Experts of a small language model: 8448 steps.
Below are experts of layer 7 (counted from 0) of a mixture-of-experts language model. Rows are named router (the router's row for the expert), gate (a neuron's input weights, with its number), up (a neuron's input weights, with its number) and show model dimensions 128-191. Each number is 500 + 25 x the weight over its row's rms, rounded and kept within 0 to 999. Numbers have three digits each.
After each expert's rows: "mostly gets" lists some tokens that are sent to it at least half of the time; "gets" lists some tokens that make up at least twice as much of what it gets as of all text. This comes from a sample of Wikipedia text that the model never trained on. Tokens count by the router's weight.

# expert 0
router:490475474533511489488477502477463467511487488505480504496454483470484507491490546555499520496495455493452550495460499474516533515522514468526510452460484498478556490489571473538501470515504477
gate0:478510454498457499533496521508499546528459487484463506517484502560539518539487463510484449501515514520516542515524531529531505511473506532477474520464544472519516495507505527538574500508457506
up0:496517556499503520502529460530506467539481442590519480502500481534521504467501489505529549516493519540488479491496516493483517500502495416508466511475484497494511529484458467506494506477533523
gate1:521508492510481520483519492470478492483517494513525516480533505505479503453543498528478536536476507492466547473491493504503544459524499540501530502495523441496455482483470508500451489506480566
up1:502465505484516499534539515516504498519473502517483529483493474489546537481495534478495531506527422508504491532537499526455504473526502480474451452508456498501477502510463533544503478438522483
gate2:485485485521501473463505503529513534476470505541512485499468486533546542476532502491474460488539503545491499495520499462499510486489512553458509455520471509497512490531502484504525523511525506
up2:461530557508505523505541441506479475487472495522469504513498533520546507514515484504481466542488507501518479557471476548505526537450484487542488492489502521532544513537523497537511439526469499
gate3:474480532497500525524540476482520496504549485477485499502506500537528521498500548509546477530447486495492518458455503526528450526475498517465499480560543510520475520517542509548466510531494504
up3:491451480454495505532464519511497513474526554513509514512527501476494524465496510488543448489478460509488457486489511510500500527459510471533474454502490540470472519499534519476462464529526508
gate4:506529548536476531486513501504490458512493523522476484489500515485477485569502486503524496550476482498525533513479522497511487476487487488472515470492523556547504520501505467490516484523513510
up4:493515543556512449489514462501453511477458478514508507514491513484502495528462529517452508480515491476499477498531480486528521512495467498543552475497464539479516484501505500508461483474505467
gate5:525514482509553482451460493498498490521529510480508501526505511501494498520479469505503509500487487560472505529500499529503529526520517474476470507501531461553499522505450487522480507467470492
up5:491494517470490513527517501530542517467510496554482496473527469531526534536524495489509468506508536530528453484514542471469491456471547520501506561510528481509509463490496535504499498466517451
gate6:488477483517455490506489521524472544516475519498507470510494469442502478500502476514544525515471512468478532485514534473506518504460501460516540462517505479483494447516543463517478484534445503
up6:479474531488467531528513520504561547545486464473487491515506486516524513479446459514503543521525484471462497513466545460522486519488497455521523476526466463460507474535515482492449488510467510
gate7:488536529543509504480489484533494507494483499499525510499516475492505493490469532519515515487464563519508535550506530495501529476513511512468497505477482469512521526511507500488495486532520481
up7:497534513490529515525501532501538528473516457496510502477507511507487539509503493463495533508476415521483520521489514549528469479517536479535491447521505477482484502524453454472478510494493466
gate8:505519526508490468469511544546511440475537513489516567515508531474465513521479459513507495518521511528492530499456480557512557518488529494501468530530492491515482469507501502503475495436493487
up8:522502514486533473458519499479501494464506529552522506529495474536450497505516478507503481512502501524500471507483415491558481482513496494527476520479520466515475482479487517460491487474472491
gate9:518435517454545552518528480494475480527487481498486486550459488514497502501515524500488495519470492533491483516523501541534525490467467535507475483524542496527515519492501482501496505502487524
up9:489518478467455434474460519515493547489490481515502481513498500521481505529525517525488447532520475498493514516530498529491488518489547490516456458529498500471527490482477547462516495490512496
gate10:533480466509526528513472510531484534460512475466494502439484507487539494538477490507499475459488517517498489454503506487510500491474502488485487461489504521510542486498478507440523479552493514
up10:480498510506517540493532512499506514529447495464540498515462485484503495560497482544538504505534512481543559509486487499482491505511550517485500471471513536511485490542479490483515459501493486
gate11:525515476524487522516488518479490535532468546500463531477530478496515540492467512503508501487513482470527506465561493442528532544579514508546502527497479496550517477485504561519506487487508506
up11:484537468498458481533490488476480497516497481502486475519522528522498500482517490470462496503472503521464518498505520535524544547520490508532552487494509503482485511506521504471452513480492512
gate12:489529486500492461499529483517526550489520447487543476507516519520501496546478491470508492489543554511522477437491503521515462470511497470485485473544526477479484470535481502528491505498509496
up12:482494509488500519526471475511496458501537510496495512489513505471501482466496501481508508500534503466496480523512539516496489495502473501500479494484483529510487498491448495471470471463418512
gate13:540530522562476543417513535473539492492492496491548474505478458490458503512518512523503480528537483508493483466482487529522510515513476537523492470525511497538511495483525513489516489480492506
up13:504467494571493506485511468498545462488459575534499489518495517468510512502563533514517506475493540504506454504494518518502509559567500512520531531542495487533480493491492506514518548442472517
gate14:485476520539480512458498494523499498504486483538477429520551534480497520487483526518493480467491523464453531457504513523499531523508501532547499510481459498470517561495542488501499476498503506
up14:481516512501502487498515521469496490487497509428503501505455511514444485504523509496524514512502500499550526552510485480440545512486474458473472461494505524527487460496504463481475520514497510
gate15:513518501516501562473462499477505425499580510465554476521468520522476512511460498536477497546505496502531519513504536473503521509482543501455531463500546487475566493517445493461494498541514478
up15:537464491461538445476491464447482492510512526464533546492517506546502508499475455516500503508512468523486481514524506522563505478501542505510498502498499504542499504540456498504481493516531469
mostly gets: " that", " his", " from", " to", " with", " their"
gets: " of", " the", " to", " in", " and", " for"

# expert 5
router:510476512478489541527473524482530524519547483493482485508506530483529504473472464520511451493541465497472474530528489486431443509466496481528470507481490456495531535497493472552480502483499507
gate0:464457507475522513516475478520448538515493507531465541500500465449485470508473497489510499489498474510472502482561494519526476480536496485520476512524483494498492475503510492511484500429446504
up0:486489496499524483523521496532435468500497532519482515503521527473505506478463481518513500536533531496472487527496525459488458498523474519491488467529511514471479507512489503482493478484524503
gate1:489591497525489499501468496462528520454476485488520470466505506525527459511476499492493527494490459482480546500506491454534506514504504491496497512502493505513473528509475492531503486520503507
up1:466459518491499516513533463469529498498532486441457454492482483493507471502498488506495507501512494485524449490451541509479521470499519474508514502514491500488523507522528486475493493493533461
gate2:480509499482523501516485422516456533540514471544499439511485491475486505528526496516471491490532519482451468499467543487503502488512508524496495500481497515488506530478467498497494505502518444
up2:494496466492563474522492542523509538493484475498480522518536491512490486476491510481500461532479509525508509510493521509498449485515512519502491480534463481505500541458497476492513494504469546
gate3:483501521493522521515485480497502459466510510528546456449450508482484459530482494521567487496465536502520476445573523487504517543468502478477519510484470506536540508485504557487452543519499478
up3:473524446501506498470512488503495451494518507511562493529486528500482502505483505514538462510490523503478506493517521481484518522533484504493497504481496452525526522455492495506496532480487515
gate4:508533501506506506479497533501470547519516503499469487478453523481494521483471550501511490474518505442511485497498502478447465474514503498521474504504524493487504503490475530474508534464543486
up4:481481499507519440536530510463475457512487510509541509481471523547497530514527542498501548488531526537554492506470530512524486511501503469494481468462478517522470491473496545480520483458476500
gate5:500464511444489485509513513472503491464494522478504470543492513481517486495459539487502459511470467504502518526489500509482468505496446500498516534488591511432453471505474521501535514512504494
up5:410480501497477443495497481546505526496496512488518511519498482491512497508485527499527477470485457529485488497495493480494501503509533476528493520493539470524473504493479529511511515514541485
gate6:508464567472484488540531522513518514499490521509461517451511555472486495482535518501477500527486486501476504513485535451524468489503473473544494558535526514482483507495469502517523500507472511
up6:463471487464468495524509536550453507492514486528488500475504493461505502481541521455562467501480503490512495535479505499498511478479456485513516505484503527471481525488514522503488505499513454
gate7:497528514491480492475498501515531502503531497491493524529479486453513452534507476474502512509483513465489533505509461524473500529442500496466479558484519523482488535469556468527529522507528500
up7:499524510498536487525502520504537495523514478506497466464496465501480465526436454536524512513526499495500482521489477492541470509505514448492477512455468487494506508478520454465526532493480503
gate8:510508520489478493513489532511467516480484470535507541493483432495473521501459541521517518482501499508474475452505517495460514532460519497485498487498520485505540456490517495506458509501475508
up8:448484513544501494522467479454507498486507507474551520519425487557485509534484510506481526481521518529507501492466524521483518464468476504490455505509516510481518481487510481500482501485505513
gate9:484512517470498511514503498496503486439547491496537437511497479467519511462489495519491490488495503504505478517494531561453504481518495520486508568508516530464515490526533517506448521520557526
up9:489497485488459506481532488518528485499493527531497516473465489519503486524503486544532534535484500484476506508507445530512461472477523469467556514475506515498522577467481463524473492469486498
gate10:522520489480481540509490487504523503492486541519496496506497511541516489528498545477491539491507524449551491498478486519508496498462493495519467496505527502496482479527496474523453530532475511
up10:486484516478496509522483481541487491476494532500508501493492471488500489499507529507505518484512536504484516511489490526494503461501530530494504565525485516492492555528486486468493516511509494
gate11:468488530473448478520515490458537495509557486548488512493502486542494485477493529514513509515483520456525508493473461488471496534480488498469545458469484494482475486492462496506512500466499470
up11:567510486513522537502500498583459524499434546477509477506467494472515520528508545517513489450503473499520519487491506483520518507500467483487504516485539504493515541531507472484520511508475527
gate12:437475559494502492475469473501482525522514521471541553525485502510513517514468480524504511501527479521508494528506459489516514498505519473540486492547496481449506510493479519521502519497498504
up12:540474528510530489541479562514502453482544500502497565488514490513494470499480463515490513486482523501491484528522497490496519526510520467503497494481514466467502496519505508521507488490509480
gate13:530546480529479469472508514500512490490505520437490516547537498523493505540520449447541460486481490519501492448569501471525478472494491514466521452508536448521477481516503536492477474487471526
up13:474507524502514483469490472486480525518491551510478454464506501535450482531457517532520484521492509495484511497525522522502480520476471498548522520518464502441484547530532488489529471473553465
gate14:539506494510507514484514487494466483520492476512538476484549474490481543484472536542506495463487510449469506524459473452482486509516476450502506530467512499480550510477540489540502514507523497
up14:527489510523476522490495471497496533527461470524505470500525506481508513486499539555514447486495545490492497501501487456507529502510510477491521494462494524496525489503550471485472511444541508
gate15:492557485502488540508542514493512496513497459537529504546502486463490487530493488495510430498524513524497508503482528514513526486516504468520507522562488515502473465480508489503548529468495442
up15:512455469526511478502495482515492520502491510479502482459523556530520501482534528492506542477454496438508515506510504509474473517480530536457526489475521511472522545552522504494428504531507564
mostly gets: ")", ";", " –", "),", " (", "′"
gets: " |", ",", ".", "\n", ")", ";"

# expert 19
router:486514477498480474511536502492446487503538537510461486502492492520501510554516514495456492476452474509491531500504468497452539485512540498510540497545513541500511502519537492428551517555490507
gate10:520520481497483428476515476517453461492493522503507535507504469548480497475487517453499563554471522518506504551532473535497493510489483521451506510557540503491502488520502444498497460503513449
up10:522500503540499460459536481534476520535444516520470484477484516478475487505490500457510476534507573496482540473512489521472550553526566485502484493500508531489490449531490488464520508475551485
gate11:509488493434469538476514516541534539486544523455502516442478465508510527540518505496478454462537549536466441463523499499495528509498532504473475454502545471553472536477501515498496506490511444
up11:499480525523482454486474539504498515508513491495508485531490513508519504465461473472505468482528462547540520525512530489488489467480466471504484468507464505497497498479539487542505493479483496
gate12:483534462497496531534468503482564488497516510555480496495495522499510476506501446489478500519447543513497526502451457486449486550523520494503503491513489524440471483539467491472514461507523522
up12:469506489468511446501512498552515521486481509495504522484506534505491520517501502523474509494454503508545504485511466492477440521517497503535487511498483506438482557509487488449514525527516510
gate13:459487515558535500477511486492453497506531514497520541524496544472479509476482504490452541488490498548516510494457506520477562520500478476479472510517530479503492534482478459496497556476492512
up13:525527439494501490504514511493501552462475508512510489523465463455480514536508521507465536468524485474544468470521524471481516472489455488488509501501533510532526499514504449499492537493497454
gate14:484504493496514568507467520479470484500540514487481498501503444531529472484471472496455508470517492539504486482536525510535508490502485488493488517456513479447489513508488485472492444487494495
up14:520504506520513502524545527523473494461486505495483504463559507514497502472540472480506491485488505507510509488484469521461492482552525447502515512504526484489487501513461437473504517475474508
gate15:480510482520461478487550475510491511512483525573481504551519499526454462534475532507521463500509503510450471504547485472510512459486458478470501485456480530475485528516505550483483476545492507
up15:467494477502510520499467486511464557515466488450488512483510497470496498489506507484514528475475529475516476524469503493518513509521480497530510507508508493481508488507516473499497480491493495
gate16:515536499509500486510507510482488531499553490518550509491507473479488448515499464509493523491529523508529537476491504505463484493468495532534504477515516487518512487505509471487478508498519476
up16:523544545499510492503511494496519441498539509494506519486477500501516466505495462531464498555484522520469483493494489490509478499517513574529497488527533444478525503472479530539505507451493489
gate17:470483519507487456535541487497527466505510537494441481494521466519525503490477498512508495538466539501467476518514514513490484512526501515498495483522497476499441498506512556512477543509529539
up17:495510482535530501497452500537518490477501505485482494484526500515533492469461505517483474498480532481513473503521505465507426481472477520514491501498502477501519508480525479530479492525510538
gate18:527495488489498509462502486486486453493470492536493479525498465497558487492485502528480538536485549510556500478505448486493502519483457538465503504508560498495522503494491498544513496527495475
up18:493453525470474480494509473501531520503478485527521494497467498522503490484489470472505473448471496512509552487539483531495537501490493531470523527524548490493543476531523499472490465489523502
gate19:500498519504536457499493476476560519537509496490582482511525537510473544522466527515478478498470520526557516528520540515495477491494497517507475495480501575557477491487524460506542543458501508
up19:455526468497474521531506470503492460474442505516535530494519498496518451520534499496511473517497498473485520513511553480484527564509466502453521485509535476490510522472485533533492487484521466
gate20:483481477505537538490484481505558483519538497528510507529484479515492488507521507517553547520480514517457504510527454472498516531487510506524470505480491496488531498490535484470509512497496478
up20:504505457532530543482495494504512538513546508479556500480531531502512531484486491533519574473471521554447480505511476500512448527469501448498463541492517492479551470496498484523509482517498478
gate21:475503516562486503534516470522494499528494519502513508505477478519534482493513489535520493472491509499451549518526475490502491489504513491515482522477495518495517493473523543534478516489546474
up21:500478521461530485490497492487482509460513485520518495458484507467530523479526479474471503485483525493505529512462524478495505466458491492438487510555470500531456514473524496518491509488481471
gate22:493471511503493489501497533507504549484470456485518479535508477517468509483478473472529525496505531526552473510484539529540499486483492518497490506481500481501473535526476477475473510550464539
up22:498476485497486500475480467464494517498502490520479495483521517483460513506518481505471477530502454488497509534521462475483496481479530488501541486514500540453468539507484496496482521454565488
gate23:545520535488553459502475534511498482511483496525512472490514513513516468454488485491532529498488486514515460491476492517521517517509522557478539519518480548501494503457455556491517506488480483
up23:494503495534483515483531490508508496488462453467513487535494494505523526510537504553484471467504507480505523495488511471524531460510465503479546549499482507551513467511461501515559494519507498
gate24:477532494497458461506496447547480521475517502492490448506588509504520431500483466463512522559505494479473496480493488477445512443495500502484456545494490534488518504510473543535469492490495480
up24:513503442515491521470484480526459536507515525530488479487510522524487532499530495467515477475487489509495514523463468474477507511517504550501465518502517483528509504492458508525494478516456480
gate25:476525514502505471486538526473453483516507471516486515472472449585481506520515498510479530505531497537463514457478524463455496470465498491535485535493493470515503505484465510508491489532480464
up25:493476491515494477520544495538460490491561514463468535524507510497500530470482495485486516496445446538507472499527487509520495508522512503492522465507521546486483559521505493525506500497486509
mostly gets: " the", " a", " his", " The", "The", " their"
gets: " the", " a", " The", " and", " his", "'s"

# expert 23
router:492486493511496519469507523536489501517515474497489474513485490452505491487500466559526486522452491506509480462510503516505520505489473488547470519518503494503478554525472507497502508481438504
gate0:473487481460491445508522503496522498558518517492489495473505496504500494504522525529503496480525461529505511484505503461483499489520524505470451473555505501492535496510540509484495529494524500
up0:452517496523503505526503542494502484484498507508466493522508509504486507534526485527491501484473544500506438542489477465418507540478508487518513564469494485494489500457484433547484522482554465
gate1:500506486478476468535468452506517482493493516520467515471555515484477493525503497485507527489494484559473509513520493499462460539520433507479509488490494497492468483445513472508503483502500510
up1:486515481483463519510486480505498440551531530541463491494517499488477514515524500461554492527544497517487491484510492465508526491501507506463487517515515455501459494433526483494511510522512508
gate2:475491499487481502516533476552520500493502482523478464478511496496479495515502497507463465459469525510461502490487490475530492490467483513506551509478461489489492475502514489471545498516498505
up2:445538536515532470532513508491513479522471501469519551499479498523512514535516503486545521490535486430493542458497564484446533446457531523529521514472512502508520476477494472505496493511489471
gate3:457488487518480475531500485476476447495542464488479514445524505479472525515453501521542495486513490499507526461449498533465502525512482519537552521513562486477477502450493543541468517499509502
up3:494527507510489528523481509531511525494521514526527488526478499493494455492533488488496490495487470482501474508509504484512514513457482486487513421467479499520474498552461446481510505501476497
gate4:485532475492469540514467503523470506499507488479485466538501490471551463515527519520501460501495512547495508445487483498490478571544470458514497531515533553463490472547537487494494488496507532
up4:473513512458494463496486514510483524462468510533533480506483454491489511541457506528499493501499522522504539505493503539520489493470528474483497516477488503517522510490518512503493520505504492
gate5:460516467490530499482544479474497519545531502478518494476482547512490485537516494499561516551466466531513483488525526521446480531542483487500477535503512492514504510488490479499487492463502513
up5:500460526545513468511523510510512489510510536528506452498542520491466490456551501520501512550473548509475544502504507483473537514475454506492507510454502497505485554530498493471475532476488525
gate6:453509526502506500496528532477483541533520545502504526525488503545479481515480474494576495462507487501506480486504514505477495495444503471465471533493528530539535503558505510520501550529518515
up6:466458448561479514516471499489514479491479509539546508446464519517510458498462501491506503478507534519534518469533497468503484496520489492505492513475537481481470503497502497506486520494535499
gate7:450485499508503507491495525511490502477504484501523489536490490507500522506488476493517519488425502538527494508517520497502471513484489440513494505465536542523557522542475432500498494496530515
up7:484544482515522503505455464497500500534509522522464480521506518511488553499492503528524491502504478517516474532483472516496502500509451505490491494496493511558471516530464547528518507515505472
gate8:506496487496490520519528476469461477507516460494488543486503464514522494520512458504509469488507463493501541521497544489469508541496465513414474515486530550476479500523536517489504510507478524
up8:486513474524515502504487535476490523523476499477493466502507484469509521477468472508501520513527533461479482495481495505544478483494509481533471485458458411555498506508496470493487456490483488
gate9:480524469535527504516432517464491536531521477484461456493534494506486466496529495518508496491534526492484491488506511502505500504495508467500524503515454517506460499521502462503512500516439499
up9:454490504490511499490509549492537481449544535497515475494497524462514505500511516486469492490478464532510483479541550513477499513499490450532496480508462495480486562517478539496494524488518506
gate10:526531514460535544475434462520509461526521520510488467487457481471533514497475466496522528517497513534474484479473475497516504481518505504470511492494504492542497568530513482483484511496469485
up10:493505547479522504535501492550516476517477499513492487447534481500510460488514504508528525520467511497490491495491510509480486517539460513494517497531497478532456487503533506511505538482459499
gate11:484514447498539513516503480464526532512528480495511500515457442507500499492459494494527494483475517527492499501508534511525516468467520486535490494491501471437492510518512453521511515520491528
up11:489494519497500456489507488483510459505472494520478482483484502520481459511475510530469478527547495449512481458526485542520475480531487472472493470504448485495526522460506573539518455493531502
gate12:517489463524507528588547499468523504511490503525524499520486516483484486489479488505457489508466501551479498529516480438473472521496498480498488527555485497520500465475470544522515515479463512
up12:483483526503468507465481519493547500526520508491509510515502498502507484521502509511516559506488464525510449481502534485502496459526506481497504430525469491495493500524495498557448461497484472
gate13:505496459509491514490493568506533491472488510512472444513475512452477487467505473500514494502492537484470434503512509532522499507551511518521525487510545493539452501526470501547526529541501497
up13:497439479522500495518531511492499518463506510510502485478483490545478477487468526543552490508491509483488471520532493518491531519491514532492446502512514563482478531494515505540509495511477537
gate14:525548506529475506495526477452498517491536566463506465467526482529529478520489519479550506509494453480481457477487515503492509499531486487503500444518498548484484528437467479474523498479501518
up14:477489463526460502508463486529520499465475500491493545521526500472502570495496497508517440523505509510508495487492526499511500482560477484515509529491530502504479486433517484511519493507567446
gate15:488510522499499483500550477495502500501495448501489432519542470528489491446502493510483518505508484481514559455544531517486518488476506505540513487540504524485467510489548505496483464481518483
up15:494481514470500481520500485533503489491466478517488474519508461532505516485472493473517502530512457506492501514499485518502485466474484467506493509468496527503471496509518523478488510461487480
mostly gets: "\".", ".\"", " James", "iy", ").", "berg"
gets: ".", "\n", "i", "a", "u", "k"

# expert 11
router:489439527536519519496494519515518532491514497528507507504468511477450488475495516519508497515475530482484488462489493490546469487539484512490472494466500544498501511526486532510505494509461555
gate0:484481495494489423531522476529485496491470486467467488544549482513516506522479480503478498503513513501523503502521512460490474532518498434548463484477525495469516469508558508524504456483474505
up0:517476464493468498465501521483509480515462532553468455472499529499521487473500528487532492483520527522512504472531468494477499478489498458517485489530493515486493503479487507510537522513491500
gate1:517490507493552509444495489474473515515478553502487511481475499443478430487461512458527483488467513494487498490505488481483520451459508527529526498515483472500520518536505486486525499487494507
up1:490457508539490547512469478479522469527454496491492440497496488499483553488482552493499533504506547502517515497501513492473490516522526495531523489488520512509510517471520507460495482476539511
gate2:454479498541505511505510492481468495487537498487530473446488530491470487488492483457488552508517469504497464497542470509518559537501511475536495498453523493557495511491491495512524532467415468
up2:500532531449448526497479486520556498507485514508454541520507480495490473495484502495480475547543493460497514490527499495484486487501476518499565523493478506495494485495500479496531472482487527
gate3:486498498499548483413506502448513498517475455481497518477506492493485509531513512515502502549497499474500505455465517482512517503530533468512498510530462508539485496554484545557475509516458497
up3:508501467525534475540540458502483482489449528498471526484534526500507486550493506520495504491486518509532475497459537505504496529485494504485511514492488564453466515460474514497485507511509549
gate4:475494466503516495497479535531506493511488525478466460532518442462515491486502473520535531477438475551537464496510495552469489538527510541492489485516485470507490500545448511492496511494479485
up4:499549494466551511559527499495486461496527507480496496508530543514530518510505511503529496474508533454499493521449455509438482496488551490518509555499523524496512458473509502513459525486514480
gate5:493477517517506489449530478474481486477518489538521548555468497501480500484510460481479526480484472477521456503523563501505479506487543482496513491499507510465472497506496499544484507523552507
up5:479480496540497518471483491475507475503485504520492539520461505546508469484477495461481520506503524545500487468489489529505497508545484490495532498531442525491518517455476526517498456553501457
gate6:507484501490535504496505502506501578523529499522456508471523501472475523512483501512468500488515470457477470512540487529515468481503505538485420486494511429528509470513489480530515481501497504
up6:537482523502494524536523500493510510531528498558545446499465492470484457497476518510488503511500496477492533507524503497519488512492473537503525538479514535503465500524526503487536513500480519
gate7:494521486480502509508523492476485467480500522524496506516476561515503510483496515489467445486507532491505543519511476487501502465462501508435509485489518492557542495486488497487469530513503500
up7:490524510473500505513535470527480520485485513499468548496529512550525436513480507488496475514565480502533508512482497482489535457504487552476500541462503452522480527486445519501468501562503461
gate8:534515501501493516517458460494467500489507489530512489535525475482485521500546484505469481510489514496474502471488470470517481472514433468530502487510523512489519483505508503469465478528476470
up8:498526507551507555475507489491515475501522533500486493524512521477461521474513509491531534500542477483459514482488460510541515505487485453512473501518451512496528494494499513474506531501488482
gate9:495522524537493523510499474495516527485512488523532479523481485501483438490507504480501468519485478481461530478488545540528503511501476440517475492510513475483526463515461497493510478519487474
up9:471526520468501505509485478448473480452522502485486444480504485514527510505512470512492548522541530536555483529514498504460510527489484490468518529486523508497463489482485509464473514532519531
gate10:463505519504515507496511479491467534513511535520508526523507504511468489488431544509496468553508488505535527504472511517507500489515531497497476459516478478495462525492491533510504502536499439
up10:501527495513478485476467510513521525539500515500505477487512498500472515481492512521518477474495468503525453528493443508504506493497519546491548495505495494470520512522455515504522463503523487
gate11:512464512471516553482506499519532470497530493499516496530504517471510502501514503494496435511455510511436503511490521479557486468516516522484529544504544510517522496485516458488538489503495533
up11:512519489517467462530526488494568513578514481478503534509497545490522467450486543463495488512538493532494509547520491455479490502496511499486513474499467499456495470459541464473515513506481509
gate12:529450491507483474447505518516483499481468497515503467516502461460435512490513476515478500470491497478533485502493512493481526460482523507489481500509509493529503482546480468516522497588490520
up12:454518478515525506472480495475498527473517530529477508509477504487491507491487491496491514512507482489503508467487482521522494550519471542502502490512490499457473471519494487524474471503472539
gate13:469470516465485532500509530493521494493513470482489509514481507494488510526462493546534525491475500547505512472519481549532461512459491501510487499539534528525529504456503524519490499536505458
up13:532489546477527472483536500519538550524491499572512489537504506526503522450508530469476501494525545482493518510509472490512512477489517496483509488522467470532515470489490500516516523489488488
gate14:453517504465515500523533526504466523496478545487522498505523448549490509499457511476509454532479490497510484492530497486444512475510512550423478489453472462516479508500492442521450511495496491
up14:481451534496549510470470520484528511550525482487503531516470464451512516495518432503489506519497505516450533461471531512514493538525496482580518488516491511498546508520432481498478488511530508
gate15:503495500468493471521474500512492474495443495490527494540508542504510458491496529510549498538509523495469523497490483516487518500504489534434531516490506538504479526497505510523529525495472541
up15:536526437532501543480512505460481492501514492507468520494475476504459513433515486473514528509509471543482508503551506469538474510466496439562456524518486497520544502477475495491498527527516506
mostly gets: " K", " Y", " Br", " Har", " Mar", " U"
gets: " (", " K", " B", " L", " T", " R"

# expert 16
router:463476511507500495547527491482464516518528534501513473519469495473509548521537504540486493476488458501460510494469519472508469530574483489532527477481467516477550499541531489529504515487503480
gate0:461505501519489511530501490496458535479499519503511482455520468489473506488503520496512522513496496494512499473507489493529497487473470504510468490462466499516493507461480583524527512513488479
up0:512499497460471519495512442497551509501506492456449453525575543513509503463501467516477513468509443489559486568500491543472513511501496494431502458541519448498500487538476484520488496516475469
gate1:484497507485515467550557502527474453457507489495502473467494492488530505511507457495503488479480459512473501449562482511480511517464468502539481509451496490467492531487496486459510473480504521
up1:493466538486484505463480502533539556485478493532497506486488481491438516520504547512471526485509499522489503505492493489534552514506517484473542477505502501457554509470511494465488496519474545
gate2:519473479468517510540461466528498459530508495463555494514504490449512532515487487436490508542470504518504526476477557522480554510489456484516541499506564489517507501485471462522505512521501476
up2:486509500444493496501501504493480512534465498503508511519483508490497497514482532471491511483479540468501483430506518534509509474510492501534531446526529501480496455547491481477476486481500516
gate3:502534491472499472456472490489509507482518460478504491500524554467494507488532529461442521477515523503518420509479464530491556524517544463521497543454500517484482516514560524499517498511462521
up3:481457535446510509506542501530506476484487523467520509471510480515501477487512516460435485496523488466479462463516536492495510480547446511496492488512512479521451480468487464463487465528464497
gate4:490449516476528475520528498504486556511536493528503518471494537521484503485511516493524519486531514469492486495503493525530498543518519559496490502538487541491549500523477462528468519483505551
up4:476473509528543535529486491485476476490494475467508497473495426459469517509429477503476495510505490520530476520508524495486506481480510500508529499500491506508487498497487498527516493533560483
gate5:451516518508478454452514493516464498516490457503501432479471492489435510495477459532529487501478506481537516495473478522525530484502468519477495506523527496493541532439499514502512508468498497
up5:463510510515471439476534467482489482512502495522488479490491465511466509492485488537492485488481482459527529528454445546522495501516496488515498534526489494513524542528506498500493504443522474
gate6:532513544455511509491472564476499538510517461504497489533482500516498497540536495501474486493500573515485498493503520488512534501521521494487476516527511503473518507509449550521526468469530556
up6:502500533539513485496491498513482493501503479511456544507490518535445509502494486526447499525512478569525508492461485485538485479536513465518502453487500496526547490524473486540488483535492509
gate7:543500478454520508459485488563492530515505483504534518494502524544507527476497505498480508483464499503505501496498546516542535535497469529429489520540535496479486455512483495474543497479484471
up7:527478468489482484466513507494519508501476488468542503522515511498483487476513473498497511490504457496505510499547515514470449469514511484497526499530462479528533535479507503499508480508510509
gate8:521533458453485486517541517491490476487495510438529490518495456512494516503502507511485497467474520518459510445502491474557530466509488517529480495541481567472459525486514496509488509476522468
up8:475465524534505511499465495485491494524492487509512487466517508542525443466477532487523525543493526489476493481493485512482515519504504507479489524502474496484495505491517537476494510512460492
gate9:533499496474463467512474487536471549476503481502514479480523527507520511509454519520467507522502521509502488496533491481494519537508491540538556480528510509513471507563493527520491471531465502
up9:533499459475505507469526492525523497468487513470468542458537503471533527496453527498482495503506522539511494483509495486497551487506535521489508494508536503521456515517483517485483517487499491
gate10:509471522476511490507522499461482457493465533505530522538499464498496484495489515526542528506475497471512488514498491506482548568550504478522476430513461490525523500487472494482526520479505498
up10:545459478539505513512545453465479458564492496522517539504468480508473493463472422506501492523528501511431518492499469470511490476496492516452450520498497531482477463464474553475456527503519471
gate11:477522494498509527535468482495479513493513496499466534489495486531505540470524452485503568523477515450488513548539495443488504499507505523502544505506537493517491535486500514518555497471523501
up11:463494523477514505491496522523545479519507502497519431456487513495494486542491521492497478501485486513489456452482483518470493520471535477450486520513494500466474488514504478456519511504505498
gate12:517487503554524507484498529533499485455511488550487488530524478516469540488528525502542459573463546482421482513509465534509500497530559481497502523554527532499488499489519495512535461477491477
up12:523486535539526485520524508512487493504514539515498492476496472517443499484557506510524486529500492529452511491557432496491487524509494500499487476530519522521492514495507517497528427491447511
gate13:535493466525491487480490512454511540477540500474466498502472524488482503521505522507502468561503496481499558488483513532534566484502494525531474469489502492501450515515447449487468466537460500
up13:477437514516465482485502509546460487464469506490474509458528499496484525530484526540484520481466469515535565504501535511465507482497549486533453498515493512497508504485490510513480544489467576
gate14:490485541521481490484489493506501503499518428477522519492482486492524502509474506526513550521530559493494507506465508518555521525470519537489488485505477492469534530465557510516532540504481480
up14:532506492467541503500496522511542479472541541501475471504515458492490511517559466467475529505463454496489495468484496528517510487517483525513521533479522515534519496505458519479489469494488522
gate15:469473497545524510469515484508489523519502501504531497499492540491522489503482494511469519483497465496477503493515480511461491510508528510537512486514514520500501547499479503522486482510531491
up15:483471503529479489484538513492465488566520506492492459474522513459498493497495572463524525479475501494518444561521510493484551497495517475459542448495522514464524530485514501499475522463514462
mostly gets: " by", " and", " to", " with", " was", " from"
gets: " |", " and", " the", " of", " in", ","